From a checkpoint of a small mixture-of-experts model trained on Wikipedia.
Experts: 224 SwiGLU neurons an expert, a shared expert of 256 neurons.
Below are experts of layer 3 (counted from 0) of a mixture-of-experts language model. Rows are named gate (a neuron's input weights, with its number), up (a neuron's input weights, with its number) and show model dimensions 0-255. Each number is 128 + 24 x the weight over its row's rms, rounded and kept within 0 to 255. Numbers have three digits each.
Before each expert's rows: "mostly gets" lists some tokens that are sent to it at least half of the time. This comes from a sample of Wikipedia text that the model never trained on.

# expert 4
mostly gets: " Al", " G", "r", " St", " Sp", " Sh"
gate0:112103140142120153100131122134138117132124110188123149150160163153150109123114157093103140146103122110187112085133072149159165162085116137128121080170161136132134137135155142111115094192129104135106111124155144092140105130209162131110133132136159137125130111116173192077092136149147123128150119134128119139124168143119153111121143111109121129104091154133135126153130119118151148145105151129128117116135138141116130152131144117148141165141136110151100164126087078159110133160121138149160179117139150126150173113128079114172139126114128101156134131116115098176067175119151124130102141134132133124140142112143120127119116140170155116142144132122123088134132106173086117128100132142144168076081140124125119138110174105106109114140139153111125146130151146172139132161133179
up0:135077155097159103109121131100107120147119118140106106136140187159154112149125155114141119100144152143095153110115161051125130117154142110127132117143146139167151141132064103128120115125154172119173103109146153115140157113151144101142088142113144115155100126141076112126119143151098188133117139128122126145089091144142098119162175159163186097134125134168125128137141189154118136116177139100113151118135161142101150120127116147173129126117149116123139096117159153105101130103109140127107116097152155169164097118103121157124109099110162174139155131143134111072122106131141118139106143159090165153123102164109128130085139123139124120109072134120122105127121151100130123123142121150117145128116105140147097128143094122105176131126097097175147140163159133102108137106170135
gate1:128159118091145167126156116173117139162135182145130125142147103127161127095116157111136096120138150128081141120150126138106135147100108129142144122164136163131143138129119158127113135128108116115123126091196105146161101160119121103123129144129096108133143105162159147146128160148120127158170119129109125126130116128133091125129113107167113122119134103086145140073139090129093138115131114153123138194136128161102108107176120152156109119086075128111095133134115117061102127095105082101143130091156112171106098137135138093148117142115209101103111163109161178138143151102116170111112110167094129144116118093136146120114122146068123178123115131117134138140130125125097146133123146144133105113104080112105108133134128102115127149133142122136099114180129156077125104127089171
up1:146106149130172140059162125112192133126138101131104075155127098123114147136108106115126101096143123159122154119128183159118096129123095134121128124154137172118170141140069116133108112111136093079151125125114165126139132118084146102123143087133118100120138156102113118153111111156144072119118130133124102149150082148102103127097106127148135145120167135123089090120104158177096135132135099118154135087161105078172126095110122145099149145103151103134127047106094126131144125129146125114140141122129105103134131111097109122128119131150103149141135119155127088140129128140147115135135152140159130115105147147163116147117142178123142165116095158127097114123103125087155146106119106112150148134092112126095080126140107124117114205120179139108157151134108138090110114158141131
gate2:107116127131137109146116063150104105168145143136142143147136098133126164099111104129115104094128143136096153098114101123150112131140125114100147107126179129115083130151144134167120097139077145135090089122148142107121125129114164115117118085147102117132091160148105119131092125150127115119136094143125088135099086107136101135131119118142182124151188122116135152176141118179137108080135110111154188156143102103088105075143103155144159133158155130103131141121117145162140126162127117085159148113149124131156112150105163125110161113171122093089145182142148105103143136137098103112135130157158111146079122150122140157145157127109144131128135114124145147166099059118103101129127122152124138161113116122136140120168106113107145111148111164099136147129088121064143165110152116
up2:138104163101121130085153118166109087134157108119113132150108110131125138100127169129155117157136175140156140123140083143138080154131190127121153133116115149125140154148115105159118152115112129141109146139149164088121129125129124100117132157132115137140113115132113159063161161132159067169104117116163136133090117120123086146129156115087128123117158116125119159108098111115100115122090138153105143151117136099128138152158156120143115126139136102139099203138164127118175101109148084094088147109112095109150163127122131144152116081140178153113090106147138155098124144140117196151103128152130160063103163133153139124139157140148160144142118147146096110140103101105125096112110077110140148152140117137161099094109117138118128089101078122138152109117097122145132125117107126
gate3:142137116130146088163145171138115145168129178151121152117155179114181092152118104126132124120146154093200084109140167122108141137093148139139145133126116135164076103177109119147169106125113110147106175100158117081175146113135167108117102111133115139083124119125149127106100109114127156118128117133116176132177114094113146160135108152117131099127117138123148110120131110118118122103114130088145106118128133139095130065095130117123135146160126131136128124118142175144129186092105135145106129129125083141138142127152136164104124094146118119123179160145112122125125155155078192133126156112125164116136112101138160123141127114127115139107148125104149152136128158120107079134144114105121119131116162138122130119139142113122135053162165137117164122166152095145087163160124099
up3:111145125152150144128126099113117138126106132118152101127101109135148139109146155114163134142123178171134128173133129133101151087197111139122108145134090129099158125156137089126075132132112100074143159118120122126150164120114111109181134154143114140130117135111098156066131126130078144085143088129067075141126123156184168156125097108170138157116139113129150138107121153157110114145158094138152107152118126144118099097143167125122116098129110159124123137127098129129149112133100119165162105096152112112125122164144160113159174135129127114112142120075140108134133119124118098144119096128170150135130130124142132077127135125134115130171128096148116133143133127161170081161145132118117115134135089119187103137117105147133146134167088069154136131179158139128147107120166159
gate4:145123117112120135151158138149141179106121128134117118136119112125114100112081140138140128112149152190096136106152147172102132122114117114202117110182139125117160141153117179119146119104124141124086157165098107150161136127142150123108095140171128162109125131111139132156118113076079139151117174135104122166142147108141157138142139115153089119113171136110099134107167143119049159117139119159147156182141119120131135075121161157123141119144141114091117156126089112098099152085164119143095131149135123100149158112126140169097098134142154074139120135116152132130116118101158150117172143145090154136130140123147163152117093141149118157145132120117141109135117163109107089167107134110141161146109104127103112107125120101110150141123074150144101090160129147141106150099159146
up4:096146149139129126128164147138145137139118127142146103112141107142152161158144146108123110123142107150163120116113169100192098128165132070108115139104111117109099125135145111150093109149134120079125134119153098147171124165121129117129140133167136127113110094160095144129168150103149205155135118123126133154139138153107099154097115083115114170115131103117174071156121159129144119122106122112111113142138159108146142141133150103158096162119120144139125123165155131108133130183128111102117133136117095070112125136129077146178168164119106098144090084118147135136095112136119149126189163130132121166152129152132182104175126089150141129136187143152126159154139121131140132101107106107139101124108122114129129124104103152121149107168128105185103167127099138147174116145136115
gate5:099116089114103149098146121128183105146097129087151128088131144095091119120099140056140119163141096122115079115103115118113131115142127113128141143085106129088122096131085115148114147122106150117093166112114136137119102127127144172122134137121152097144141124134138112111156138159127136127174108134109096152129130125137058103101092141093100143145153147152112141149133129151077157128093091144118150150183105127111161113120148120144152139095082113150157159109165167112121113127126145119109123145114134157135113104109115104147130165130154160127117148114165089112113122068142115144108114083164147154141112158080149163135132146088158115118094084113179123118124121125116127139123149154136166128120163128122112125145087063149073116118120152110159126139153134152148104108093125
up5:141137133084106086121076120126124087161166124106146128136099131131173148168096112140094092102129141096120146144146154142137099149128117166096101150152153091120095138124129123177058131159122140116102153104143164100079131109109200133170157144143080107136151120170123100108150112100139125125149144160082124116122128105139120119169143143128139144134146168088138140165120110111129120105104115140087174110109135082139168112124145107122121106100131091128075134128166153143131121100146152118127089126100126086139128131127121099096146133117098183163079131130126132119124127116163131106152145118150174131098136109146152134138147140147127124158119097151133110120143172130112128149193138153079125135118131122133157114137129148110159107141108104171149112124120125083126129115098159
gate6:177133151149111176131111098189136100164165159097103133132130156160096135131132120143128133096136146096127080157127130104146101135100090121081141147125112149155139113126139087091088138137074104157122128167143125109145117128081102148112174123126135165141131153151120104127171106124119123127125184159130141130156141150145127088083148158115122125089128105137128163129144103128184179166097143122091134101112118125137101122118101151119148117121121155148154173138150124128116152145116090108130076129110136161102144144115119175182124121117118152123094139121138132104125178144138148107143168143123124164102075124148139112079126118110120116126152130135141131180119150104147155144124142155149125109113138128090148128161158145147168098135106135101085130135143097105138177179131121
up6:116132101101115100135138139095135091109141140139127122074126110143138145144129139132179134124138147109153174140135133129123133138136115131143104092079101118100151127118107127172121125166175109112159139117115188132134155155161122133114137108142122147160101081123122169099078153118130148073143073115101114123118111135126142107155119113129147098126139138151111094145129107144124094088130141118110124111138164098100141128153124153166133134138121101125103068120141144118162125097131129163151142124118166126132128157163140137132110158135133108140120052106112144122158110082136159109153126102133138090120145143094112183118152122143151169159152129102084126112109116124127114157136117094056155102137129114115091111153147167065154096089159090134126142091092157173148111104103132
gate7:152095132174105122117150128115182135139142093152116170109161119126120163130095119136141137103165142127101159140110116129155129132148099121120098101106119102175114136133149161117095117127152140097117135146124128134124124119122103122151154139133122140087160119136096102130111103165086154162122119167123116128088132145083154164131151139186095127113128119142165134115103160177146103135156106115096139105117116141132065120135133124148137116100140129088109075135111088186095147130119122163152103138072142139110129110162125147147114107108135107143099134118099126086171125137094091070138118103161096132065104089116141152100136138085114111127105100177150107162117067140133133076118151125098131170117145147143134132124119130131127128181095124162107112147152111135118128124105101
up7:099122067105148096166105113068135086118126165110111131142148129108119112128136114177108137152123119121094112128146115107128132120101111172148091147107088091157128151154119161141172103123128136162142140120103127152103144137158078122114138133107142128130161158156153148113110136137160169162179163122112139123136128164152158109099107124129114202145109141156128141158134128096107094128109121184115101115098103122104152153131126139152111150121111109112108107131107141171113139172120125123139161119108155169139097090102100082166131112093109124110161151095172144103143118119132137136183159103188134121115124154147124159142123128160159145146123079165109124159143139117122182109131144148100169136158147125114146122110135073130103144147138122152110167140104102124147140129123140

# expert 6
mostly gets: " John", "ah", " James", "ina", " Mc", "ya"
gate0:133119096150108100086116143146167146158156149150108131161139144140125159118109138154153112102176124155150153128156127174117137158149151132112111137111109113172117156114172102106153110145111114113128153123143154107140153115110118135120119130103122119116159135148194166128134119129124111147092129157111120112152068153148149161158085150083155127100159122142125128116138142110125127096086129110123145103107126172094145059150103158169112127163150110123111172138109104095162096108111120102148134082203098086128147120116160120136127140086133109097097080155144148128146157168135120125147123161124122157099160130075152109145068125136124117102153119121108138127095127151123103180136150161144131106117142116064131149132107094139112131109120143118138153149123129109120154103123151
up0:151170140130123096166106117146125119151131171177110134123119110147122137089188123130104129148126123143120124150167099109138080122109178113124109137127126092144099081150148130156109159109180120144138127173123156146148072105093130117137149140097160112139161140130093122136162139107101107101144167118104120100128130105098116143133124113100100153135126116137167136127136132152108150106165110119104125133130160135135110140109113136072147169131175156112170154146124129173118128121141155107157166153118138119139121151119151128091156111086129144125100103126142092163079157081100169145111158110148138101127150135141170167173120116150120124182107159140127161143183111113137117106141120130162135154148103134093126148121151158154129087116144132132104106159168147085093180144143125
gate1:111114138136125135112095072159137143101145113123137155101190111121119085160096084136154152118106128117140173073084101137124116135134103128146118091122141135120134164081122162175137132124166107203193106088138122106128159123140159091158143100099092108129131133132153117118135126134137125155141112152092115136174106108150140179147117142116166109117098140152113138116095135121121104104134108145121092120127145105112116159131148102098114144137120139157194167136142166087127148144086151118150167123127152122146110134125103133146094114136116121090105121146113173085118110150095108122103135159084156154132140158140157160095125124122143141163123112128137129086121140119092113118121077091086125114153094145152128106175105170125155131136137107122154127148125105133141140144137111
up1:155109100132104136150116154120149159147127154146085120123101158101103154098150132132093113120088108136123106148148130151147125141107137122108101113131154137112147144127146120093120124153135144089066113145139124132189097143123130125066143141160153142111100115184117176130140130089119131130149139133136147129098155121154112123098090093117128139135140086144156107154125107087131131146131131134160136150114144114139103149178147128103156124131133116084122123118123131142133069120155118077141075147131091102113099123144158096144155084105150139196175129129126118148099118088142130123110097133151129134108086102098141114128103134111148074099124129154116138151159100149159177126131145144150169122114123149146109173094127092141119150052150116117127114075133148187108125104127137
gate2:165147133120153112124104111108156106126125115152130129129142107142187152119167106121135129128146112094159158138107119100109098094072135124110125113128140152104106130127104128151109128108111089113143085112126112175088076126126120127101156147146145122159084101155103130133166141144142121139113121131102100089104149186146137134133106086094117116130125104120112115076140112089189105134128127129112137148096172123114108138126122151117169154134120135173061119130116111100113103182165084153111160102161120154113142132122125127104154134134154112092156110142137102145144171103055102107120156138164120107127143134123122104118117151121117126155155124138137136123149103113110132121140136067111138100117121074087126155121106147106111120104129176199123096107134109152144089165139114
up2:141095098119136137154114122125100158137090176102091106112136117095108158106131148147130156115110121121130118114094135124128127113157097156124146154143122125118153111085141149101120161119078157148118140110116127165081098096124103121148128148101115139125131117128142104128154132118170145109129130125104140128100119149101109123120160125129164124150110134122142050085090089096177145144153102129108163118133138146096110153101099109113097139121180152150108153140141152143076122147094176119168110174121118120096116144121106125150095149116126125137118160087116119121139140155146102114133120180093162114142115118088129126091127110131073100140172103131135106105129107134161133117109105081171173105154129100133103178128141096153114182102084133128139159108140136160099131193125149
gate3:099144155116106145117137141155129146092109130135115113132163158104122142114113118089140131111107103143163099103123143153102064112109177137144135139114119118174139152113099148124119115093116169112133122123097109113125063134125130185146137087085179145162148146094150146118116157076127118117103140155131132085117124145162148164111123157129118092126146149110096140148115152119117128126124136159092130144158102119125136137159094128095119134116095096084121118128133117154129157133093124079079133093146125114147116093127135187130135104103150144135154115118118143107108123138109089154103084116090147134158120139134166121135163135129145108145112095128105152204090140076131113137102154117161109082129121165169162149095133145172128126129081130129134122114136168092106147138144083
up3:132185125129119141173128086101147130136140139128136140170178140132121150116124135131093121116082126162120124144114111152141080133143117145078134156117158150197108090110078142060143112122126180120125137169106160129089096132129135118116166096152136148111143145131124156141177140122149136163136178119154166114092073082133148144155111140106120109124151096135144128141128166120130101124121136118131126115133085133101115134132134154140129146110136088101117096184131140126103131130129131081138099131125143091151164065164132158139160098115164142140170079127090122108150110123142148134173131140175124160139138129123161107134129170086144106108122169134109106129129128099127116124136087147145123154107133093136145152160137145102138150093132136156145119133141160110120180156116118
gate4:112144178158108133152136116184144159132140110146163098124048124131121180134139078146145110140090100122142135135151096100130157107132085104152094132174122102120115130107126122114131099121205136145149157143154165107141122117118145075164098121097118104096164099177114149110112181097125132149141095123129120157137183158155125151120166146153146115102147149117108123145143123104113138078064098180144137170133123097097146137119116177131149108127177126119111139153143121121116119128136101128157120092146104143130129122124111098147127081139132142158122125121128106150119100108107163110120146119123126115131134124153123100148144116140117128109140131112112161165148128131152102078111099132114097134112132123127115150083135166152147145076129115157090161158137115153150114129107109
up4:148143179078101148121129124168131135109094146110077102118091113160135186156117094145085137109119137131146101095140095149121132074152097133122107143132163082165180102131124122104108158130125105178141135093131136126144112124126159134141152182156106162111138136110107111131112145095113131115135176125097119105170147117093124149101138131127128150154117098119107141121127130163164149119100112131142139133126164087117092083098148130106110146133127138131092144125088078126141115122087137142172141145159156150119133140147131141111119116128100143117096132140185100120145113144169154105103125114163159152121124120139117132132156148121157079129123105140124086145151134153152163113152106096099142107122133123084121158167124118153106114152145105157117193120094124182099080118101141
gate5:136094153132072126162165136146143100122186124114178127133170136092117120108112069153131169165134123148107146156134135097128126140124193070108125114106127128118094131123164115093070075104103113152114095159153114150110098123125130134075161179121098119105135184094125134116122110122117134120139141107116119129122137136114145146126119120129108160156145140097128103114138142150123155141130107128154115120072143123135131125122114146144135105162164138146110176082178159114124150154196140139140131124111130101160148103118137123151083120151086095105120154154066119135142160112150143132148138124147131174144166134130135090130157123162132130105115084136110146108129113144142145110116153105124151169129109141142125113118148128119141126093132090100133097133141091092112117122078101
up5:108088156137066119138064113129161132137150080120145074116144123131139099134152203146137135088139110131100129115109142131120081104165126129110121118147138109132152156148131121129139104121132118105162087139168140129145110129097159125101119115146110149120126141114133122091116110122130102134157097138155121121103102083163099097145138116126117176126136076127121118153142109126118163142141130172134102107142129115094120161130145170110117125124134079134114119105059111142169146128121129119128143138109146106135127110150142136111197148096109169125118122129135172137158094147144135134101096122134159145099142092117087129184098104087143136170120094178142146173138156131168137142162114150095123164134153106132096098116152114167113130118147119139126103147100158150142083094162124
gate6:147160110129132121129131133109157127168148141120137141117092126114180125097149088108136094145144116108144185168096119119096089146113149124147125097102107141152108086102184125132127141141135116137117129159145133149114155147147153100152147139158131121160121081138157138112089103170141123101124149124113088151114090122100163135134106171158141073141106179104157151089125108086137102162086084124125068136157090152136158132151143140123094155159124095120121125122149128112143130154140110150119146186113173112133150154097150169129108094170082154114124127146125108134119121175150126132134141150129096141134141153129149128104109132123121167152148179117166110134175147100098134160096120135094092088119136136088113151098144127132125127111136121108109147106126123127129130160086077
up6:157116123153170147091128128127125130119137105126127100140140138108093185132123130154121106105161145132081127104165127148146125159115091149118132132106128120112133142120122119146154147132161102143092152126133157099151117156143167140125126141153108098166125133192127097153198166145118117085150102122094176107072103134128108089078145114105121187151180117151124115126081156130085118110140159118143149134139117119074126106116114109168127083141158119126149086114140104130101125124137137119165141084114101121138134109126182115090160134114148090136099103141147143129095140105074124123139096122136092126090136140109102157157088104102142145131145122107121142123121122150144155141094124142150185153095089164147148117142102136139093156170105148127131136160107136141143120133148164
gate7:137162133161140141115107107117134107136113129129094108160107110174144068153135171129148092107148152098169116123111104088077153090158118146134133118135085137137150116142114118149108130152181160115106159133121140139150142142153145128128133064119166085122123127129145118137125134164106147084116139139135129113130149085112137094167149123164149096135090122148107133141098109089118061138124100100144141152130109104098152146106127126144153097148157130131092127142113123075196132146135095130142105151120149152174081152124139125120093112121101094151103124157090084091114126163119116105100145143120155105125134103110109104092123154123174131107102137124125149115161160129153146131116127094116130095097141104079147121111189127103113161084091154137134127130149100115108153139138133
up7:107111094151155152124124093103142097097133157132160107111117140144146146129131172135165127124136125147136134126127101083161090110106112187103117127165118077165131151105164139157132112095172132130101104089156118145152132124130122116069121102152172129118143146138183142109137130141094135119145120134080124136135135107083099165141128099107147143148091158132092110138107136123095155145119116129102136142116118144154073154114134093146143159139162104144130138131157156060114111122173161126164133113103139099150117133106133182119100120140146122111137150099118146120093139130137096116118118136157126087132136076088147110111147138087075127091082113121109125111127137162135109146116106121160100115106152121124151150164158086123156097196122151157144133158139147094134111091138110

# expert 3
mostly gets: " ", " (", "2", "4", "0", "–"
gate24:115139123105148134094107107111133128114157097135106121149119102116147113116070102090140116140121127095099101110144133141110158155146145128100140103083083157120114123177115117118122096120102141095150127129102140100083137081118110145116115159147152094137101090149124149123108128117148105163148153141146092120182130063110120110137135160162135093127115126125118095092166079144122166160088129171137096155168137101083127161122106144124132130100185138131174112158105130145099133139136138147099133153087135126134102132142073112115107146119121149131098071148119149110102131137138149147172137081149149110174131140104171143146162135112107131106140116113142137137065146115146132117160141163133137154166138135129100163147145092133125125117134105182125152152132132114134155139085087
up24:113117111111126108117140133110121144137118185138120116182084110073149126148135095157149163116131124136187103135104148146134133098140075138129118158139144153096134165141170104119100101116122135117091077153140128117114150128129179135126136139142106118135166105141169113118148103140110109134107157142132133111131152159080154165152129107113135125104118141121096097143192135135153097129113167087125138085170155122130163146111091136106085114107091101093083129087083134118105115126126102135158098119111114116126159142157112131106136110124127121126113143109121146111155140141118123123096137134068138167100138122126113161157054161162129102125151127094144119117116117102135183125151126114140141112168124077120142115095125133080169111116108124151159146147120085145120137111135186
gate25:159125099143101128129128122125108106110109129136109104135084105166124138123140169109113137148129161121161144138123181094110121121053129156112120093125159186123130095105165118137145105150154138149093154111127156155136106164131158146083126130110131187133153118097163128118123135124128126137132151118144121192095122133101093131124125125149108082128125125142111144132110137163159120102117149064148159182103142108161112122158125079136153110151163110109133150141126118124119110131141100124152141163135112124170131114132088111107151110146105123120088158126119095139131132121121116123175106149105169147109088118108127146116168117140141103130153201128128127115109148121144117142199133077121160140178147149146173149116126103110150129117171156144095170103118167119142135106096096
up25:116105144125112114136133133104148154097128111116131116176109132100131140111156127078091125128118125141136159120145167111142106179090108126117124126126122084124159117117109145121119189124104138135153125119137083131163157128172163093099130106122114160104089136143110128162126134129111120056156138118123115142125124116144104102112095181167144135149140123087118111096076160113137117109138117118088119105121117119091109131154118143103114133100079146099067165146183114137151101119161172125120133130173120132120128145163108173096123116109124114158112087115105116156123129099137163129134116172144118124142115126149174128207162151112167143134097154148126168108131124154095121101114104117150146140120157108114100110107132158083102097129118110161110159146072110111088121137115136
gate26:166125143114152138160158100177152128112137142118154107149124101116099122127153071165096135097153121165161146157150135103131128147094154079134140178146118100163151137160144148131099136135138123101082142086142119145108090144119126086132157142083116073112140126131096123142149119141136116127123126108125184136146124090118130119110134066119096101144126054131147170135113119119112102137106132115112147158138152120132150108164104138178115168127161116105138148147119116116176087147127160113122131139147122148146113180113112139149117136150159103166097140130125108139147113101140144130102093147121107092085137080111144144180150162095102118100105115133137150136100151102098154125141112159112127144111125154105112136080146123162143130098146104109131094136107090146137136104063122
up26:122101140129102080126101136076146129174104157082085122156108147131145134129132117132151159145138076116155157080115149127137069153117142116111106131150080117152121101115140154097099102097136104121179150097097101134140143133106071137136136087128158112117128142179094129147116101140151104124155157133105110139144103109145158144111118143115104159112148149166115126165145110142155133099112136120151150140146120087158184148110140106157112156141132131149165142102142147168126145128132140078113133157117131130131137142085138117126135159121097144156135085108121119152111134105136148078135130106095132106147127144090132176163069186092144149133132136153074129097129106094111131158097113125140119113152081094130129143139153141139084123097131101132150154139132157109098144105123161
gate27:122124115155143141119108118148077166161126117123087183148182149133106150100130114126108145122131118105119115114075137120142089127137116169158127134151140157100129136147170118119117170136066163121102136123136144145158098122098130129132129114127115123129141098103122140120103123105138140089095171092149141123146098163149118093101115166133111169142151140131157138091113116137132143148116125098123083158138111160121127128106133102139118110111107162127156154165135208087139141104122114130144125132152097155155105151107118174125110143126110133135144149087112140118103129107125152090104162108135121117135122146154130072159138071121072179152105148156101085189116159091131140122152167134126170129080125157112121113074094103169111104113117123127131127106118125152134150097125138
up27:097101131157149109134146106128106099135103160129116146104123134110140103133091143157148163140152172143140115169165124120097153045133136126154092158115119101149144103101134137127146120178139150123123099143134134106100121140130123109121058182108123094127126099107154136137124136125110109129070130116165121131167120125120129140143151140158139102104140119149121160149116122140134131098134161135130146084153131128118116147121140146099146117129168117137139167167142122143182133077108178137149117146170128167132122117138144100129087116111112141111122127139138102161162174140126088153121122145141138136121077150130111178138129113145171104130144083153113152085090092132124147121117110137132143122148114180153128139153166148141162098158129098165140101183093127111060071125112117
gate28:104100103074112108108087130142123096132143092106123140141119187132112115117130084121137182139123114159144168136161133098064080143136155152176134107134170125144104118127133125111116092123139103154110121110077114120143134129144147144141111184127097145146137082121131093128147104109165083114100120082094172121123129135091147102093132133109084118132122123123084119165134124124145148141130116126111130141144185113113157122155131159096139143107160070155151126163168127099165130114115144141104077140134136169133156151153097168155134148139127133122136117118133116124149104127110123091134171126143085158107131126088126135125125117150169120144073116131134143128128148107137129114114133126151131121161098181162130147109087095121162152149150143139093097163153106108141110161163152
up28:137125092126111154178145100113118099148098147136159163126119093145122122124142167094132160101104134120138166111135099111155173069100124134133125138099104167136144114148141139155151138144119117120112130175139159088090118107131098151156116105111132120125147145133111113171102105132135116135130156168184128110088118105101130187142137106163183103125128164110098129109098128151149128127108137110156134109133134170099095109141105108177101117143111138136126118115157133154095155137106130100071117082154104124108100125140144106127094089153123135124118105137160122122099094143156107147139125134132149161145164143161119111128175166096139106121140149108116168093108117146101124111071096136126132102077100124133146088084147114102142090166096142136113149155086157110096123119173134
gate29:134126124126137123125106151113132122100086120127130102097159149101030124128149105128147142115135095164092129117110128164125145107130127121081134130113115111113111122098092105113104096122161168184125141137151168127100104129114103167148101125129131092105145163153096108125135127124152131120171107123152128149104086131143116141154111144115120117109136128144126162126107149122142094142141103162128149122105177074118114106149153148157162166123077174137110145097099117156133113144101112155139131117136102132132117131135133102133111146114126125121125140138128151123105094160120142113116117122090164086175149123148123137120088069096141131074121121118135106100127105143137108150143115173129163161173145098138210139132136135133090123073116138110163146155106185096084091126116138
up29:145108096122109122152127106116118157137115107109116107163105136096209134102121127067094139108103139121128126122126153074150165127143112141115111119158133142168099119128173138090126133123086109111134158152134131170111154120137148139132085103104115139106176130119113122118118132166116078122093141158117121078138162086133159173113136162122140120099117133128157109127163139157101183141096126106165088167113120149104149129154111113090118093078121120124159145138120144129149149111102141150083126111105126133059125150124121093171108121115121132137139121118102130111174161126133131134142134120135089177128111127136145154123148136112153119140113108164175121139135117138091095105115148131142129066094100126099106123098094127155099167172102129139116148104150125112146132128190152
gate30:143118142170115147141105094115102102116102136129114133102162121115103078139098160126178110163139132147130135098141104092149105152162114102144127141136130107108085107088131148158159174144138128077158156136145137163093108119109123116118136111100147119069135090120154132147136181113152140118084080109140153129108141138113161146136135136146131096089118153129146107079093144129115089103107099128111088095117132177139149126113123134118163107154122171139121134110117108129107138145125136124114161153093096105132134126115164095141126129115136097182153127104096165146135129138124145073125135117124132160125099113165122101114068157131137137076093132130141086145097176100146118099153141109154096107156153120118165124134136137124109118143141070098143106092136170166167136137107097
up30:162126140144116150126138133108096098113126139152107131119100145107136137126141106126115136109153085180087140129156134140134081155115133147194086137129151091128116132122096130108169104154103091102137104133156141135140111130125166124111182123127136098112096153130135175109140128087084127122110060148113101111144141152120153089089144144106131151099142141153089146096148117117117118123100108106123139127094113142125159168154075128068109137137090169117121138089180115104128127101139142127108137151115103149123126116096157144135122154120158122133143126075067139181162112116139129047134123127099134142117144119154134106084115162110080124142162104136116126153116130121111119098151129103164183147133158141114121131110137082139137126112131114081133127171114170152129137114135131
gate31:129092173125147142138157106145139129155153117121067122093138142140114073099099112159122138083169135119157157172123149142115116097147126100166134146128149151148101157108141114121091147101100156133152129097164140136177118160128110128121139115136122140087115136126103147166132117145118099134109150127135121177099112123119139124158105144134062129129141099141092127111116097147129127151118101150147112098142120114116126085138147126159101135112119109150123142143119159115156129126132132144125139137150056130140115124157110178180084076176090091086111125112114133188154107161109116140109137112126121155146078101149110138105153076103145125084138169081135095119075127126129165127122145158130127139107090158086099147133116115121114107144133149121092120150121105172122114111119106
up31:113136065125105117122124129117152096131059147088130137142139092155154154155155112122121158159123110104147107129118103106122126123102151100133128078156093144139143154167127082138132120124129129101084129149071152102143078132117118111094132131103163099120127109165146110117129142099110140128129140156095143120088101142120132112147136136131139130141123129138137175153111163072122170105140151077139148127134147116176149122112116139142073114137155109115099111157148075132126161148107089112133090130093103170064152113156136132136103151121152148133101157143148137079163117134163104130112120129115123127119135080117121120106125133118139132168148108178130129132161141153168138123089137127157102087117142102188115126167186115142143147166155121117099106133130112083126126137154120